From a checkpoint of a small mixture-of-experts model trained on Wikipedia.
Training: a variant of Adam for the experts, 7660 steps.
Below are experts of layer 10 (counted from 0) of a mixture-of-experts language model. Rows are named gate (a neuron's input weights, with its number), up (a neuron's input weights, with its number) and show model dimensions 0-255. Each number is 500 + 50 x the weight over its row's rms, rounded and kept within 0 to 999. Numbers have three digits each.
Before each expert's rows: "gets" lists some tokens that make up at least twice as much of what it gets as of all text. This comes from a sample of Wikipedia text that the model never trained on. Tokens count by the router's weight.

# expert 20
gets: "\n", " \"", "-", " un", " as", " a"
gate0:450476500418487509464437492597415450472558548552476405505483471454548492569542553426514492463503520484523492600517508413547469532590515498526559483401515469548553507504443610502488463438468435431501453433444478493537496547498530494445570508546559477486558514532474411492510480444582490529397569467600540511462472570491461402463484501529504475475503344456486413557542527460409515501504524528540434510580558459561396455481433480442447435461507480512541469581572467399453510479577448461456506464486578469503523456510559513574433587497410609474577518446569473480496488477499513549443517572493407470551540489620508584431559552481477495510506430449465537406534433514459534481487573431563508447471526379553536483509485461539511482492491462484423464555512497504647471495494543
up0:565490441569521530507540555466590506551426501445558557513501549561479506427520444588534533547480478488480490437470510552478497459424512462514446537592490508462457513476564347491462523551587487554528539562552533518539504478528463515571454507438506528458449485426541617490474505503421521433642426465398437521479498462491550569539535521474508478509532614533489561478494483518573499516472459492467576540458442543468581542510520523508527506556469527516458505350437538591527504466473512549488460560507445536563477522483491374390580434501514414525427460546445515512504540511517509432588506422506634489480456520365478403549456457531520490488513616572546480560473564495552487516514420532441525558493488648473419550499523538472489548534466539520537526491469519502357504498486481

# expert 26
gets: " |", " L", " State", " University", " Center", " W"
gate0:539460511529573525523540478577564500511514617452613469482527523485424503488449471576557474617470523496448518554514520442473504519516446453375468550482534481505561568511491463441553473425569625574523500474476562552483430489568453551352499491531469485501523414436484454509521527571568508624491616406573475520542538460541559561566517518537491529541554488383435579596475443502433520534551454523515494499449443453513401472599532448535489384473495460412547489537527552529580548479535514502454495489437478415515592473511483488541559461468434465530422421545522530566517511477505471425535571509482598468451477404456516463480415510492550551597534470494549470530523538532475432559574446500503436464500465547510581496452485456516529501453517472470494490494513584537519409558427510
up0:518472463554508477532462417493500554539555474490536482574489546595598494412496472542603486485556577489459538455458494448513550408513541455532546559498447517549458474463425556514530445495543485470495538527510403449554480475469516523496405520436467621500571510571450448502538640450409545493480411546468471563458503518449508566497516564482531517507589601518487482519562495540570551527426480477597541538544530527349449550445530474543518520523530462581472486470458474399440654522441468518492463494372453517474598525510550491467529482533477503451502482440479468544456564531581552600477441454531583498577499492524540557527493520476555482489498362483540511526552454445578582443444562473493533525511546567598473541467520578592511477489495425481468467480525478420469571572458517

# expert 34
gets: " |", "\n ", "ase", "\\", " Green", " FM"
gate0:500588521477507615393503420443530507583486512488495478428403519576506496604466499538519481540567447525517379475367469494498506389499492513537480597484517485564499526419508462633485519526535417532495501513462552562523553506453551525499516532451513470549558505490522458530550467502544405420561533423617516518505586426455532555504431571424497540511607504489536467509555540520566420481493559486567439513554523435464387452502432543512505497422552510479411529455409566560451409525526493449476500454533465477472553571528505491516517522520512625475429449516525568444539451500545527439476513507512463505531429565477480505597411470527435467502479480518465434530475450493414534461488519443521490572557517517557532505503503460343431494549509516513468618548542495504476585405485526
up0:438538517459572479508531572530415473505487460539492463534450506517505523565428488478505486550485491588430491470481501481483598428472497570495527484392534539551548540465567552568477460374498528479529426602489522456541417448523442549401464540486508461461514515451495528530554464456453423451512513524508645574485535497500518532485472596481573442505537429499610490461563555535478520466576501447493424502554437467521490496446521476486371463516474518440551526471482514540413483491588542501527419507549379442622558525467607496389372502501566559520512387554510535502534435505541400559534583477529436443436522544518546508499441537508486462443533449597448423428413493459398505498488514585586447526506483454516468564527479568453490505504438466491533575537517491466517497503418489

# expert 37
gets: " |", " University", " State", " USA", ":", " City"
gate0:611539488478558448450475482494488505442516453449463497535558555540452486472474463509529554489449549509425498514485508470504500487443534523538422688535490428536445547505542507522424410434554461514522448532575554618417488585430470505459425495490494500492551444542505422422431456493501475509507498600563505542452501487539417522452554566477504422477425382471581504539514458443477462519443477388573406514503571465546481495449391431484498570486480500489494499464539518472597461505462489481490471471532450547531422459473476453494538538484526473523408554554514563563454509455628425436386457422574448467502449470601499458514469394487391580522507500564512470461442504512468401483451502447500551546509573419559462534520545521476535501548542524510544529496426459590455418451521553
up0:500485449530470450622599597467409512499481565426584432521505509519511497548633447465437462464555560517474476493500506466502495437527552485504491447474392476586520498543510446439474549523475533520477511510443476446489514495484533475533483513513426541559434531564429504527529532482513511476529558539542518477492546482525474539480670567432530566459484571502555598466436510596503542466541509504482533445516510517469425498454471540533414445499589484561434430494461474479526471490527553511526473494486503526559568519580516524449525466620615513495550458582545542424470402508510551488577429522540502509529531528435532526448509458512540367411575477555502451478485529491635575452440500477356513447567511541467448482435535628407555478473510497573476504488511416414443550581486436

# expert 59
gets: "\n", "-", "==", "|", " •", " ab"
gate0:460611549527556518479420595508492429477526512508565541487542529448452486467535539503556605470492506470524430455410507475502473551515461489489557563490430431483497442452561491583471433494494643454513551569487446529433490455536479535463483456508561484485486520419426460552360600541510511548478562453495588463537556423507557584560437502456474439520502497534529540469549426548546580539522552562453502415516514489459524474453594564430563449570499567425526439566502500529470436445513459501470497436509479456471454553467536519505446521548583473511456439558523458567563470377396537456490532482430561460478466534477493491441514421464561507464555517514531509499589545505397482540441582570493501604554536534501435469534500510491554425552496510574448498568511487505603428359575545
up0:452606544535576455482468566475478495483539518544587586481515472423468510496531561483519563497459559469466416459458493481563532523568436509502555536454413447517512444452534463569502440479460624472527510488483474520451505422571475511450427428479472464508469496422409436565395558561537452576491589443547547439469584429520551581483415539442500414510467514526520532520533416564504566569508509568476484381482489501480503450529617555443501499585525513409548474556481466510495403476511446472505546466472470454533514554492542581519467487555610490502471390581488512546525455417429570450493526472447576521502460593512415485489507403475547462426528500540512429568628530473426555519483578551478459574595521545494457441516489472490524484527527537568501541496515521498627444448530504

# expert 21
gets: "\n", " (", " \"", " K", " \"S", "S"
gate0:475575465494562481526539465518507424487488523477497521530570558413483513527552463534506507435490440558499585459493504430564510499467483611552585564502476433583541413543515534532495520465499595552545525505490450516548469461481521540484433516553519575568503527477569511510492453500510527456553500534496517480437505492516414464560523452555507468492478468453548538561626550427457528533501477436574436531497587386522448546535495404539420560535579581493492534465547502534401500463490537467618600516535430525492536598498529478527616529587555480533542497562553451402530531488433551550482505475578467420449481522484374546448473431565493401545527574560463421411462580614519409516583615491497487491540497448445486457473577578493551487538499531516482431552494551433537465423464534
up0:423548431379585486513482409529449515558517542472504472521513518427553526549579486525493475533494434530484492408476484457565527506476488615557486566470476471539552438561571492527474521497501598563589515475561473590636442439490432541468478512506475512559560537507514551508472499494536553490527501522528552376425499519511447505553503499528544474498501510428591495588588524483522489561498478581560409507485597416490529557507558437480396520521640499432452530443535514487471467442496516477565557482545486553508539583505537528472592465596445506578485525572525484415543536475430586470441425517573452415415489490487405585492510462554463442473530542531435444480544475581491428476599589526518494476506468390444510486527520558516596480523502556480460475522493627462543490457518524

# expert 50
gets: "\n", " w", " n", " g", " b", " f"
gate0:512548543461551528552515520577418453561549523487445490503501410550475537562578503533501495474538533537611452544484514590462444478525573431498574559544550383438477520490626451490506481540529482460416510479481441563513588636531502488430559572473527532537466364531508581541534503479527452504525496492564516475502426430427572523477528496465478564540491522544560560519479489539489478475463490449574557482462476479488502460480488521500530501484434466452359559541519503536551519413441408536490426540492526474548421441445489473435498418475517434536492476494571569534461482487470450432407445454455471466465500465471406461589494452415493451467512545470494607466466564556529523498541521524550477473482448478449391482427486481421670587441504576532503655503475565508508547536494491
up0:518418478483555471563513550525498530621623513459446515389450418551470508563584503549473510516415469556537500540469483564455371516540583503500540501524519516513475468599590433551544533485566472503418609413489504493505469555499462537433510522463458552564515465535538491502474534483490552459515540499586489481411499489438542518522397493411506527443595469540446471457441472510516491479435452527560551506533548445463448437597452507520606523523449510540401491526442400514488488473508406518563433472437459466522475490427507410425534426487471517529457539503451524507387456447540466587402528486515418539536517559433498511520504402438535440469524453553475625491454586525578517605497536565458560497457478409485449511533548525496538521445520484468517586484432568481537422551542484

# expert 48
gets: "\n", " |", " who", " which", " that", " He"
gate0:466508548541503579441539460459447461557527474532504409524473490445509548529484494548489480573503436498557470522366512500427509470509501448412446535531509398479427502479491464520445511496508554504505558537461507525537596534552421495438507474512575518509482508480523564486444490559494500470473442481438581528539490478449577541490589472477493544560461531481461567507515513680562434378463675510533550474520519580563470447507441507561441469411522508453405434543482439543586566496460431526469483563523543504464438494417521451419563491519444517530488451526461447523526521449493481579448392553450415523478410473548629534556508494549497518522440574515440495491445531544521534482391594428461522456557440532502477519484484492385518470437473470575561526536555493539483610428428473
up0:599500469521544437497553562564463523528543504567498450520480518410463480421474488460400466491522609561446467592467499558583506538560573556486581524571504485484490574469578517464458491444506475520437500621478527438512539518486503510326495430575615495592600470505513493467447518444497511429541539438536608491570458469535482473506545552517494514524484532492499567548543472569534534494521525528483504568511509512561480527450531414495532415418409530482483469507452474566573534554444466465483431541418513511445498495496493547560626564445514569500439474483512431530476488541452414482408386492424495513445590441542576521430560460516487517508553540541535498469438541591501428437424459588440511516574514439510458476481484517482552532518448529583489481438410413520595503520523444